Experts of a small language model: 11 layers, a sigmoid router.
Below are experts of layer 8 (counted from 0) of a mixture-of-experts language model. Rows are named router (the router's row for the expert), gate (a neuron's input weights, with its number), up (a neuron's input weights, with its number) and show model dimensions 0-127. Each number is 128 + 32 x the weight over its row's rms, rounded and kept within 0 to 255. Numbers have three digits each.
After each expert's rows: a language model's description of what the expert responds to. This comes from a sample of Wikipedia text that the model never trained on.

# expert 10
router:124101136105192129069097171137079124200116068101090139149192164145182116136124090140096146119103076158110134092137157165073103086172173147153113122117126091127128038145090098139161100119117140124109085065065090184119143126144146168128121178097136142152133176116145143094125127132100134098131128115048162146135100132071130097074097176128145161099174136112155144165131178135133158147176
gate3:141047126082091103169124118146101136145133093126093154205138152171110052146112093160173112095152111130163167101166156126131171198095140130122106163116105088142145098168113126085133099164194172147097124098113151150090140121172070166188178081141146143138141112112181157148150100092124101085151085107131114122118169203150150158153122161122148074083092125103142085113134166103111154154076
up3:137127189121142144076156166083082134100130162169151203135149084113128076108141086125080095129114107084087079079120140132094093066167181148175085136177110135167139091132112101186151160180158110151103131097169153095127123134184151140167083093122105120185094157104175127137134126144122106133138112098170141127114137118101075168115108098122181059113109080112218153092150139105146124105111
gate4:081182181106158153159111079119018138136115146096073153115121149091123116186201127149117152123127138144131113125160174092147141094085228083133096135132204152115132038135143157166150108057156130124140098106084156102124156134164129186117140139124164126115172167173146078125140111134088103157107117112151149175151113098106194114142143166111145120122128117117117168148140117118140147110170
up4:093096167103175166118123136096121037148072157096130140142112111077101154108159139102129108123101153102090069123137149151158155121070089120123149136125127141111136066157122111145113178072138094091175110107125102071075161111161146126158151098088152098150106219104139046120068112139161094154162109087142123188100041142146138179136137155097139105085144125130139162118124101076167131116134
gate5:154154137159147168174125122139088117153144093182099107166106092116077119168159034093103136102124144096066115103144074096152149149075085160150123118157167136052156131183153121158107182174111124171116185078141116098131096078128158144156146089081061150104158126175121149157126107111104201083106145124120142080144102116084131149050154125100151148106136145108104127131141113116129183158116
up5:071229168111084143178191106101141143086189122109084113145076151114126122115137135128091146135129143160135134139080105031111164093174139137122134125174090203071126113097170151140164137084132136132131150167122131037134142129097155118166160157138084095134120119197115106123145134102133135161098121129078093143126146116174126093153106124149138125118108172097162157094056115159163095152106
gate6:065135143149116120092089107150103121117141090149077139121129123152159160090146129105072172167154143171116133100095164154122104106186116141125221105148095110159132098110116128169108108049106059153111090145099102226116097150111125081186148160109177095154092138076122091162073119165152130082158158167088158117141127162125118130064136091122150192083147148126116170120115113162121117161148
up6:120049160057132104137121143115149138152150140070198142164153203085134139082105158095198133105111051121153137114110149139127087176134140140139093222112094176126073101139064149188117094171120132128123088110083127115138164147119064072122118167088107094112144115077116154075141140132122067126141145101112123123133158168136135071109145148139159128114145120126141108143135112120098059114124
gate7:078144180158099095127121161100158110111097135119126123114173136140084140085147094124155147178136161165111172142119089143100126123105127105112148146109116100107149137114129080070167152120217199106126090203089188161164131114114091124185115160157115131175161098104108180102094119127141105074212093142110115119107153137242108094177150113135147099120102094158114086101142109116120085126093
up7:192135163113114091146095177109100153097154124137204154186124178152112208120147168147105164091124123144119108147062163093169075154101079109112161116147097139129161205136148099146129118128087130126146141100208091119096138132108069052116098121113143150102136125113138107120164170112160140090058184135107116088163129126118142103155159079165169199124160107152181128126140158147113135154132
gate8:114080066101140072070120132140106175159084138129081105115149140102109162107098094143111146127138126152138207172117117109138133233128163191140046149125157103146153150124174082088145155125145136140120121133130119157056122112168160153114150107187172135061141181130200162095099125144147153119147150106132074143125110125128103150169089188111125104139133141117066123144093137100127175101174
up8:026058165131127122114111122097149158155097188162092115147134164173107150169162108091131119116157199128097074178139139152169136165113074154124125126162175093172097105134077118129148115149070173125143155147111096054052126174190148125161078124126108175155122144090110122138146167154129167122160087188105127137128107074124127123163148123129110154115121123142094073124152115181097123151108
gate9:108156091156091153111147169163138148122118159098186138092122201068148128146167129082123116115132148123145123205135116104085160095131132101110119189073194140179160188072096161124112093117097130119160145143227142178109124141087166076110120118119137097095139081106120096130177094131148097165138152165153132130167149109168143190121113124200150143142173151111173105100156147152156096132082
up9:135105123187148107093078122063103150144117156187080098134108117045173126110108108167121174075143096193089133082141192075154125177094154082116209147137125176132131090169080112145169150120102129134094090095096090096124130146165116124087079140136125101134081148155163188155172084124141180065101107129124134102118164143139143125109132170117158153121138113190137122130106121100146152142079
gate10:065111096139135116133158135134231130131139153135148096163101105121173082097177164164094139123088088110133135137128138087149141154189129133140112094129097109103138104084097149142131125156147199154113134120116167170119146149055117158152166146188162128115105140171193165100125130151055187176096118105166114129145139122205155103099066069128099084089117109119114158117077099090127132171082
up10:152089122105138108075148147159101129144128163170132140097150158092090096092134090138103139105148099109111108162125125117035090121125174183150190122130092094083075147132174104080058098103172121149100088054127143161160112137148118145132113134133131100166209171151132148137149122166128174154070074142115078135139140121145108171128084090123140070136137065112197159127081104095158113170112
What it handles: Place names and countries

# expert 17
router:117090164094158141094081141157075128139136120117146152115125212151185080117151099127106149150132128126131168115100195146092098101187162161126151074143159100127158106140118148162153072118096126125159152143106128135136180112162206185124114179089155154089121150108178134094149114172120153143100087083072184157156118174109144112130129120124109182075153112048139160135151174134193152079156
gate6:088130159116120138153160170147154141144145138139152149095140072147067110072144154188092111163157142123159151079110147093150167110182134140147068082093088132162058162172149162185156063141081109108173114166145160180134145107112125064185156115115144131120139125138102137109167138091175141123107082121103159159147138183119141073163123144088079151091167070172147146085155112155183124088130
up6:118199093120161075107122125074075118114192077145133075103075157137132100169128121082131197104106085106188139135143124141116102162089164145137153142188171187114169132092104096084153144074140124134158184193104132107109107113126122156138099093093159139090187141139085078129074149113117089147150122112138138128087119091083132172126051151144179143118158138168142126136115146077113089144101
gate7:157134190130135173144098096122121149095163139146114126135121131097152142076103166133082146109140128127124146140087058095147105166086106142134149187066168160119114154162153143129189127078076136126105120143072064131168104149162047055106080121105132155147067132156148170118125174116131162122108121151137200091116134149151129180110080165052131107154127160159208144128097101144106171143127
up7:090130173110076120165137146102133153120093092168149118130107161144169136117079130105159125104118114143079162127114197101167099164122088168167127160206130129150103158157098133133042136070091155128115083057113100158162115122159133137179109156123143148123186103109145178129122119127068124117148108140074099113135189102135132102129190161162163171060150128175068175147163177115087106151142
gate8:102124058111138093159100091143126088121137114208142119124094090110113154149106101117058203177139096112178151125107127144078103167147139142131146070115141110140160141108098122096142177122173129119073095136143117081129127186159157123148112107112130085141060191130184088093149178119107187123189135141127167116089080113144158123138152102087155106045129062142148088091131127157136108155090
up8:160138134132085091125126138149058101178159167094156151103137168142115183131102129073130141127105129119126117153149038090154147235167141138142129166137088148114169141184105148185111169156138159157151140121043177096062113154106097141126135145099157065134127106116142132092146125167114124149127078133169093158155201159174075125116085127141146133160068114138161114144072139120142126119120
gate9:157091147124180140135087112164146174123070128119103161118120115130164141132122135165153120103164093099141117095188198096166147119100162141162149119133192120150160065120138124128142117133101098103095102094116117083083087106148146173153199104120089135114134145102138061112123167109172060103153127163110116205081141108132147050097128186099097137124138125207139181120159099089171188152141
up9:049146093106169155114188082144151082139119094143120097086111172065128071102087180107128113094168153162153119153159144119125139116133177107103103137110178133128092159114166124140109130082187106113063101110099111091116082172224124162135162138078068075163193094134146089111135126149155179087070119094111094136097135107118110114152151161118154099089184128131135108118163102131141121109138
gate10:151137151097132082158134136136074140116134169167141120151167136118238100110145078076089143136207201124147146092155115108116171140155149128165196130137072142073187132145130173117128099132141121160120153143118102185124178181117133116099174177119140089131134123122148077163085059140087118141071114141148125139137133117118078104077130107160136119090108099071078147151169121162151102083131
up10:129120136134101174072102139098183129075095082226086090170099118162190171110112106062125147123119131136120093173079095147118090128075157147124129130073126132118120109146131056116117128199092162085153123137146119166108130099154110170131142112158100168183147137112076176136174166134141139104120155143114130149164118118121144208100130181130119068132111113071138101184127130111163158144070
gate11:083147123125126085154145175181138169077144120124142145120145100117147163144159128102131099062170158098117155085134058141124154135163125109143079040100135088117138104122083125139123123142131152139093109132136106101130099102097113083092180113194133142109144147118145124078119152149201109161101128170100103185169118177163180168172117127191131173113129187191132205144078112168152145180132
up11:136129094137126126116103065062111143135127132109132167168138137128141125120170139125108121180105166068087144090162150122117101079132129119168127088134104174125091149141108105226131144049122166170094141171124111152128141077097189105073060061173100073142143146113100106147177152174100091163099070119133115133159109098085117126069175069100159091134122107148166108162168133127102145112127
gate12:153126132143187148056101078183098190112154104100124151135166133163138090106091109106102059145060111162132091072120129097137164154101146164111159128143148112100139104123105078160100172146080175129115130100099112080156107093147121074136097104153096112087140120063071147125124123187078159145105151075135169111130151157126150128109098109125120108092123088151130057215130187118117131138180
up12:129147112165063090115138134110135130150130163181125148122092156181087156198141150158117149097139109136066159226067136139075125146135141116192173072087123110090113131125165128111154159082124155143169151140108131188125146169129157146143119095137089140145162054185191138137093172077114117145114090117137175131114181132130138136145147138143081140158136115189088162143122052136164138167125
gate13:086074116153156111097172092126150113129135115083137082112089124129201138116109126138128115134183168097160154061108163144129134144136159124100099108126177145121115156073144102181074080119157148132166082120091102118133094102081132096115137169149116122128123203060161197154122124139118117087152081147142103176103137129161158117124148175105046102089149192133175169135169099089111073172080
up13:117154124141142075109131143163132103123090107129112115136118143132124065070199122093096139176124112128070099108189059109174142051116110117075097052058069137123100107103125104096090128147149121118100134118145155093140190154125084112149119107089128156166112108088108082186146066081179132132164131072113130135113069110130105166088115147160117117152139153155092102134116080125119187116177
What it handles: Separators in charts, lists

# expert 26
router:142105143116156120124128144159083139180142086063152125156205140154123123150165109168113128157125063093125119094078199154116128084205154135158099113144152101119140077090140124160148095096083163154126106060090119150090133088059158141073093118113124182151131185106136138102119128106101116110107137119050184143190128113098138084141128119140121178110120128103155159181127142195115129097185
gate6:164151113126232146110059197084115133140095128131152100182147114097117109149150123157165082152124137039142136142109166202127117080105160091114117084144120142070111157184125122156114106132090190158147168097096090080157188084123093103104138101149118153082091123099146100051121143143098106105177131106102110112104116116113119107164125109119145116132054151157099162162098147150154119106123
up6:116081154078111154110094100167162128126160158056106129130122105099132115081124084182141124135164091122111191134135157068112125116186092135119135119106107125174138109105158134076189146201187123104118135147083131124147129178135158141171166159116141119157146165195116152155155087071149079138063165193119065122159138163079113168150154146087139172066101099125095099099152139172121120150117
gate7:083193144115137165139111129133150106120160125148159154088122176152171087100158162081080155150148183075129059090119100102101168162093176148145091143093134123083107197142099155172091157114157156170132111126106159087078091081160119097128112138123101121189171118108097118042181061134121184088094114124146158153127111082150119101148153182101165149141111173133181128106161152125118126138133
up7:147076142181193111121185118100097146130148128066129156171126106131101206146113127092136183145127082058160119120127089104164166086159122138086097078130147133077139140144197151165162129130113113083117112090160108078131167157167162128136106092110117190146123141110140148098169096192102135133138124124120140071147084116177109196138125130129154144104123142092201062149120102172108151157179
gate8:127151117084152119172119115170093150148131156109202088129121152136137109082179146065179152128140123085173154102175129172090146124129134110100141140113189156081135118096149155141091149124114117121152125137084125177148165084079196091135180141108181177156156112075144099041135155156175099094097095116163113108106175123139131116070117144190148082094062108144158107129101153079112154147162
up8:162113140196182175126102099122128136079128083133101114056127099128063087125105128208109076127142154142122093109063156112150153107118110138135138109153107129169133087154134120096123148128134076139137096138167155076128102193151132190121110076088045135140131140135119126186139126090140155111166122172140150161150113156142110212151106077074117123119106210152158140089134134190141152122161
gate9:130160194134171135054083126121100133113122127098165102113122199107140100165120098082132206093124144072115099101163080157111141165104167158116131143160116121087171138140105139165110131113098142086111183118147145216114108185145111103054159118171134152175191125108138118072148081162120095151144137150174104103124104156095151092115134125080117133112190105108155060181113122109174135111134
up9:140144114052125092087126094151077159151105138150141170158107102162106166143153181174103130105115155091157108161089098131121068129116071076132098138134076140098145129080118110100118108134184141124149155137085109109079110064092164147108142120118140120112128125161128125182073206147069101131144138082138131183166122222122068132122142156211089164102137078130123143095088156120155123143157
gate10:133131100111107144100141130158150117142092116144117078151156145177128075117118149168128119141098151069139131148125150090185130127154175152180106140156104118116164136139125123164123138149144144046093170082145113182073140088143107073105171117191161162111084150173145107072178096116144127190105180083134148134086161151104127097172159116073102164037147078125135066128068167090120120155134
up10:193047110123155134137126138105075146148066146113104142111141104168178165119155120146161087147120152116156108123117130111129142110095054130126079129133105131107115079110124075090095095091167108097114136156103141076095124160157162118109187200121164115080121101094114100151121155095099144136118110048138113068139164142122161158114110127120075185124110159105094079141190168053142159189171
gate11:118089132200144123086104104154139105131104111110069073155151153106126092170185080202075071170114101059129123082172133096169138126112137090146134096132178145150163112102150123146143155119096116091110128083133100155171138091120107111093143106185063152147148136146150160151126077124147173133111161137090141192129121068134110138151096083082059181098150156107095133187108172125126168137124
up11:139095106175079195137077148106158113131064144145067105156097161064166124128140154115138120161102125153155139080123164165167143154158113104136173094123160188116107075075153152144145084075120119117156138138134118138197106106126112145092144123120126117142136105119141118070090141163161103166150121076098176151178083112104082122147123130119062043133063176107102084155056091143124137108132
gate12:180133185126180190137197164166118144070135059153063137186173164083192131124150041118122099144131090077131178126146156137128110118145147086122159172116171126140149083096135112137164129075124074126139126071177105157154111090144120118102181136120117140155135162104131204152126092160090120135136122160176135144130085076137127091113104131124091126193108154095132161127122135156101124127159
up12:119037115093058134115110110188112138118193105088147098092123170086119131119107117105111141101152079170166119089119143156095134105066034135114105116106154110176147111202140091043113083187162125105153163120164119107137151110098150101184136147138121126107147180112146080137129152092138121085165088135166103073134169117127158096171113094080103151117162097165132106147148119093149120120126
gate13:115140156155096147079133116102162148150122107119111133155116138074141179116141123140144127086094116184145161152135042109181130126157143143153116142082117073026107109038125130156101162092131101090128118153082116117110097115117175122139148098135136088151161160132115128181134137121122104152179120160130075104114134183103042183120153128173213160116152126115114165097133095123158129171052
up13:103124147179111073153195134092158061151142133115121156172127103125116112151157169086159131112153129120121136105148151134109137152155122157076152151134114130124121179202154095146123111136154170093122141111101127092122155128141116134149064099143139155106084099139100127088109060108139119159226136148173101086154093135136020116169158157153130125052097125082130121024138109165119120168122
What it handles: Line breaks and punctuation

# expert 3
router:149095137096097114120081139153117164129127140113098147171123141149161105142139057171100160141142068119121147103121140171126116100205114161142123076147139073112122063166119114154191134102105202172101107098075172205099139101155170167089070151155158111136104142105130122074154188193109115093121112120089155171178133178128155096102103151125093164106124150118132169139097135128188162087102
gate9:056127138124113135166197089146146147112076098134086099099154124115120098120113122087112186099125126129134074139073150135095139183136114136108117102175123127148191177151117107168124090073074094142075170144134138206129101180088126173127149166124117134102187109192141123122071085172139152102053114126124115179149156095109133149170123161159110156156091152079102099163128141189147156108102
up9:107130092113121143159167088109182071147118150092082055178164151091103114135079069103166122056101125116142117082126091153141142136126112117138138071170136152097115116127145114129117178069113113103128175158150128161150149188119154147109079157153100151123153121147115143195098165186089150086153024137167134143127201130122151149120108097096123146078113105139071095152192140147101125099123
gate10:132133153090138142145171126078106143162122116082116068080142129141097172077082165170070085130151121126114174113113110040107109179086187101166125104179141105147196160074125137138133108072127114189166125180104132150160108095131151127142133141138128130157157134187147098106120112185103097082092089117159141197151121148105198160173146120087169138116097185117101133171101154116134150142109
up10:170096107138117081086145120094106101152159146136101166117138102048121141139084138105150111132129125181076176101160170104042174114186084145081147143089115167157114081138111126132135144108148081157103150159111110110147118145173145094133129097163137081080107152125144087140125196050178142089167099160141125100129213126161110092120106148145113160171119140096134068099122166153146166079174
gate11:086130121116146119124173132100086135162128149138154115083131112134078096123049166122148097132178126170134076185143078091090150148072129120145149151123138095120114083130113127073116101178147088146052118127081125127167148094099098164185096100102125151106096107077124102091162130157108123107106076151141144185184152103134154183178158130202122107087165091113130121169063182134130158075160
up11:104080134136166177173119132054107101122154096105101133084122190125114118170103157148134105158112057183119132111102140052136156135119168171148143174105169113172149098108121140080161068074183104154107119094109155124127164106129075164127114113119180116129143176165135152112155066146186111114105130108145148086186136084122032139174142172127096156100154141142161134142178167143154130135102
gate12:121121154083073068156134068148144145128145129098138117149099093129180148143083051170125146103108125160099147058099139142127175104168101040129145149165147159157095091189131136165084156097097102146153150172108118134108111111117157099127178166121194095099192124114119106125133132157125101137121118148142126060146130186164082111124120148196086144078113181090136151155153126125106189101081
up12:147088124120127130144180082160088090171190133080104105063149138168192140109146157148114134130177115152122155140151115116131171125090085090201116034108150121164090083117151139088134145126154112135111148127104126092131170125148155166109090137099134081140160111070081114115131162201105110106107153165127089095180167110120111163130133105169161119163099110103213121190193106151121127084129
gate13:164116155120154083117047113131133078184111171149109143152133121120173100138125105170121141145163053069156144087118139113109200129161110168116087120142122088166159092146122082156061119137154117123168135132109104139095120155133116158124126128146191077113149147072147176137062176109131115071090118136115193210161129163103202119172155154182129115118135127131143130169109110146119157111188
up13:115167092100090118134177107094155164109070090125174137126078149093136097102128102154155076108147167116096131123157127132115155124111158189150084143118123123137118155133126117066174103103217075087122037163157121121139097082170042141194184131152114093184124136186148130115150135091148176110149099112170095167103132173124099111170145177097108124115121107127138151082175117114133101098142
gate14:127145101127096151058133145142086120116096071127161108118079054163102174099109152136172180131078116102162159083111103127096143132098147154141149121139168142044122111081080133122120093120085138143149080126162189166146106146133191161124138116128150067113116087193163096153110085117193094227139123141100147175146104136114106070160133129096132084129182122116126163118108110132136108134076
up14:111093140189066124108127150120109169093106143094133169204057097121120095101125116124121152089180127172089180115131075146117125070167141120170151094105184091157118132088070147098103102154057136125139048076119144108156158110127157131120080137161140103161133140164109124108121102125183091168081142176167086134121077111098151088104151133091099101089130153157116144139065104110084100162109
gate15:132136082101137110108136108167106076090088089152173127140152160129139117131137179136116085051116133116134155152052167087058106119087095145171151119129105139144166151145119137083110057166091119142171136169179145091171098177088156123107126138132098188134108094166223114088123136092126130162085151143084168149187179169099092133135137107095113147091105056121140141133160145161131121092133
up15:136106135108087141170129129138134148074081162100118110162084064135115108109092101139142101062154127105112127168094090134149135128104072123136150109098134120186109156174127085101098080148155086167138151202165177158187126098125104131139106157137074133129108143147130163145137137085146079102205199152175094128203156178167156095150140118097096132176099138163162167164175089138131119111069
gate16:123117176087114138169109131165178132164105144126106122112106136129111112136102141153131157220207093097124164130091108084160112125158098108186100039136136132091136117103145146181075163154124219125160109134157167196107153132132169158150103154122104083140134131153124103139088133154102093117143120137109080167152211127121090089098164084163086149108082157145119146087140087146197110128133
up16:167137117124129118045132153082138192155162122145107093105151129108124185089174150116121156165092148169130137160149151140169191126066101100165107103087107164136138065107146107153060113163125077136163164122145157144162160131109081107135114064129129114082112119097111109129140091113082124129163107075165104120160089168172176176114120148196180120089107087096117143138104181163076121077167
What it handles: Two-letter name starts

# expert 27
router:187083142095115145092107145186086172123118062078124163130153143131172149119157107154102181107127053116154171086105192136126101098158144138135107090144167100183194080127116103112166094110102122125104159102139117134122158144084126154101094174098093144114157164157166101164144149141143093109138105146099177164165187141079162103066090150076154159125143097070122146172124196167146143108122
gate9:157088112075099158105110141166108144197124099114114083114119141135163124127085136202094174162147111153193147099134111172136092207162147174112079118141125130108133087065117148098154136158156151126236163107121091108143199149154107102119161177125115140205079118140147151150143115151115155159155085103103171140126151143136138150146133103125110114137170134163124096109167128071146147146212
up9:201136113185149176149124150113126170163115142172092169080102072070164135122138140151093137129101106168093087106110119127109171134174114189184221095137137104142091115136157142165106119114181121141109154079100125171159167112144166142170114149144159082056129062165111142105158144093112154143180128111156111151066083146118139100127155142162107153127080136117092100123163111114086183171100
gate10:169142086093122051049121136171154159158135136111117124072120153158125159147124103140151131136129166117150121105139144096107120138099083129158071139174127168154060186065106079152155102128121121167150141090152189123082131082212142206140152070122117156171152157126132133149134115101182151160088087089137137088161131169084117114147134061107104163129170121061117167148115134108107131119101
up10:130104137148181113084133153124181102094124100130087177122177175156119108133136113116157137127123127079114041073135128123092155154158162123142097162163107098148187175157083141134070110150122102055147127185153072163155118191115155128151110122123101159164117104126160152139139139127061114126157089141094079181175115079150128162109135066166178183125134105131091100143086110092132176097070
gate11:144153110127126113152162148134169141097153108099155144138114179137165138116192059154126058110129139163094124153117130198145061138227148129123164112118080120107124115097110113172141185135102117181130119133082147091097135078065103130122127192127122086067133109114059162143073125136089163135094155146069110134074088092125109112108127063131113144123116159064160168123117158151104126151096
up11:087113087136123102148142179150104137151077118134123137186148122091116064062098151134137077168141065150114107139134153136122042187092142117180112100082136103178141088141149141177091114109138127165166114068149129098169132121117123085119181131099119130078175104119127061137125120067151168160147166185108193157158179164122120091154110152107084172109131121108118150142108157170116123062149
gate12:174116126157081115135126129091165155133149189095133081184096160198110113116153153125124120113173174074152078069090085153118134118162121125151118101130104122104154125075154133137119091170163159147120111143107141167152123110200137187111196147114091185156072172080149112115166098167117151133170096179137142114152149075109087121099111133135117114130068139165072081116091077195093129096127
up12:176088098117131109156092125180111162092135103101098170164131102042180118141113127074180091136123144166146119171129061194128128144078152113085124115103101128124137106081155147138101117159160155083150096132174121101088116116140121133116130106148115068123175044125130134156099062111120107135219108158181088133116126097087167131161130144156111098180103101107119145098101171106130175184082
gate13:136122152133144163114111142115104107118177157126091200143119134137102089141115094072102125095174063123097078058103182123071106119103129148100134090146134109089106111149118098122145119183144114165132132137134116100141122106106162174091130174187144137133125106127175175084023167165116097138156123154109112141148180114097208075159054119106124165124160154162103097155131177135165095081168
up13:133203129151113150167139075062103113121132119112106146152098094110138110179079171093067046118137106110176137143092147104081168162159132130087153110142099149134114105135138126106167156133171120132102097146118192034087146152189093113113126084179136102093077114118144099142092180118123117164134153122192117124137117130097115083138055103143112123185102170151082132065118105135092088147126
gate14:106138159114083129150157129127118120149060081114122142164161131123141097063094161181161120100107122096196164095099138158168125136058147087128168110142158094122185145116130159128142124127136076142097136132164099126167083124128116105098159104151075166196085148099126114060144146088127079072152132104052133134108121122153154100097061120117151158094116129121165151237117132151145157131189
up14:087102085128159126113130147151113098176159110154089088157161116144113147137146120068166110151075211073121126107106084161117094178076152115127115179132158155094128170084121127152102120073125099098108099144138100131131059117116141084124138115142087129115085119080147099127118089199152135121135162125107056145133151112132045088171173209142146101063150120163117128107158096134087096189124
gate15:141117104152123192157165150110051156138092117107128144173158132174168125145068123126140102142153155149167107128112107147114128156124166134119053102187177109148135135168091157200149063099134098114125081153109102078194103091152162129059141107122109164108138191178093087122146061090118109119150086121097156135165120115111145064143128156086093155136133107150121175138102171188104163109154
up15:106109123114088133087136106133093087109166171165143105135142075102153101133029145068115183148114135107117092114121110163133110123121113140056160087156134152149096104141141137114146082120157165140125194159100049140160102158120125194060164080113118127112066119199109137204154151148171182136071100132172100155149095084148154137116120120122168097122123156159134178122141124172105144150097
gate16:112088121090122138164098123214089164119049196139110093139148131118151177109124157125097085146093128102167123072094119118159216136109140181124093103099141155146174123197080153152165146095115109145102086102135144142186092140083085117134111139199088101149136157143168108126092149151096165110100099140127139073143157177146189120179124158099152095118148117113124129141120118117118131171051
up16:162115155160148127141071108133123094082058107111037106145098125110160087123095128121158143111134109120119185105114167146193190094180186126149106100081114105181155152104122103155110076168068096084085102095150154121138090101111135113103116161169183131146102129084112196128068146158124130099141126147135058095125138131119089117120132171135137147172162078128070096105126185115084148161140
What it handles: Sports and election table headers

# expert 15
router:134089162084140141094111132135082154146118042107082191153132164135209089142128102129127157085144068110127164078102179137136131097153147163138105091132148124097128085089115115149136107070146178178133139081082130143085139116125191185122126125096100165145135169168135095090104124164121088116099109126148129140131104103114142073082102178121142155101186101076192134155097159080189171106136
gate2:111135112073114163079094145108133204129140087138118112107117118153125110095164166117057094144079172082119154174130130174155180105124125128100179111162112113121129152164155151173137139133160115106104094166115163085099141049129163163187164166167116142059175085109150112137123133164127044125147128152137147127135184110108132130130150063190133167182108113207116130127171164155107106160143
up2:072148196133089104178124091169109034137140148093148081178069133187121097159110135173133084114178093144072119094142143129110172122097110107131102188121162172198142132122156150087165076134118103057084182144104175130153148169072063136144095135110163148084131146160091124132111113145163137103158071127133151146089102117132085107158107096118109143120154147113123101102112110168135104115128
gate3:079075147093110144122064125147119127093158123173124203143108119162117138121160125192150120071175143131173150129130108132137101145077110151199148134144119149122061193143142143168143102127124121106137170136196206150125165105144164060106103138202104127082118126129154103173048133111117115177105103123108184108157121093127164123099134115126146145137081197179111151130082109160129161140154
up3:179154125088057121121115130124149092122118143111074116148190121146159147142163147051150102103076177173127120133187182140140126076144151066145111139114125181158164112147110099101149113139089162072011117126121084161109185185139070105149144133098127138188138117138111096125135173111117088150169109149106131112090133180154090135145141137135157173157087116115116102165135158161114086078116
gate4:137159120143191123130135122129091109118167073131122141125116147153186146116112197137178117062123119122153149131121164121125072085145151161080146142141098058148187099152124145156185171063109178161174163112169128144108154092160127155118136150160201097151136112148078056126119125106056160113115195111148142171154106143119073117155119150097106103121075130089164135101158099112073172087109
up4:104149167197178130138117118188054087087107122103179074149125099121114167157102082098088147105136145083106133075054152119155119110120112134103073136119124152106147145118139072153122123138160119130112146075211164066153071073116081166085107127156151162109180084133125081181132177152135156145149151138098100077130164120115102169134125115150084156151083152139172144094163132132146090116131
gate5:080125124121080153122132099104083118092089116078179200110135135136149155134172082088112127102173121115160184146100180143111191186122119165171093153174119133088185098133110075160130147074063086169116106176156166131094105162140145168152150193195113149119035142150115160133111112152120176121125135125086104149109161138126151126144164130134113118116090127099102140173052162113138126115140
up5:142133150129118153137141106140093142150110184141134140171097103153104186087118125161138135128148120087126122076172158202133128106148148160130154119154153065179106115201132069199157176146130105106165090112148148156161118192141122086104161097170144122124126158109120159087104156136108144096104136139131121131128178009142105152193125126099071102132151137066069111150171157129134155103060
gate6:212103100173117122159071116131099195111190121167093112103130166083113090154111084131148063113115135140180176155150097127131094150116140138161093135161145120117134170125118118134124067229157139100135125163152170110119169115118147197154142107161145140110130143099116135068150145119124087116162151113111099088145081140137115074109127062154146180072123101140163146122111189142136115049088
up6:066113157079108140154079112160075114141139105154188118089091132090083154113090163064124150143150155186161178147128130157109139074142182145128133082094133145097140097098146160138121159137185071137169160115108146165194132183135137128098148130061142098163155177124113056120109087103182077121196120126117092145136085148086080119116137103162137135147149148079161156083148118131159091092126
gate7:174172197142160164184121118171162139082193124117142168145150149105115110161102141106057117122143084132147081115112104122142135104104147127166118187177149196132128104186115101092234103133113117134088158124145109143139092119151110190061162087089132155107159099132130136111120112117148096169104131106074079116104170122154108111135133071080113126107109113105071090118062140089114137170155
up7:145128053078141111112122180182059051116098123160187092130085093090132111100106151135179122133154108117131201118080143132076137134152121129149073164103083092139108124121149118137173095099087155178123141162117135056105109091146129131133120140176105131158164087159169125105136157180090122108122127175164145174154069114148141141140082102110141156098114212160120130080120154110088170150096
gate8:107111125142139115166102141126129123143130058113175168129149203103144119191089072165129149103193128129122153098122152136084179142155094128165183094159183187123140097168169071113172130112118137116181091092158120150133165145132107126123129099127151173149090098158140100182079109185047116103166101117097102117093179125147128128149170127116096120075089110119126144091120143115164101066051
up8:110152198075146118116144124101165082068054159198139094106146101129141106142145133141090138094141176144182068141147054130118169130094100125086152126110107131157129088166086123120083127131191092132156106077106112133126202183128085097125105119073122179139128161086201168133135109152094122122147094122137125181065092148124138200150115124113113120135134161142102171158076133100148132154135
gate9:159133165120043111153063175113169149146162090126144108078100105168117135160140117123131158152098136081047130141112133111130190160137094119130156139148052133107122152121102165140125042152098131185132141158095187116105150143119140098121157108144076095107103185165123161126129108075180165106115149121143131151149126064101154146113079176178153143114057124104204137078148152133124148134159
up9:132171182169147130062123155090093079216142146137086121130124171126136171140112106120118130112137134209123123141135181172081103100118111116177111078160094174158164145097093140118092191147187099143122085170146078169085108139089166099120104165157135128098130135094092113187113112077115169148109168135127134172143127153077153152068109092141146136088113148127157193123140132149158115118055
What it handles: Geographic name parts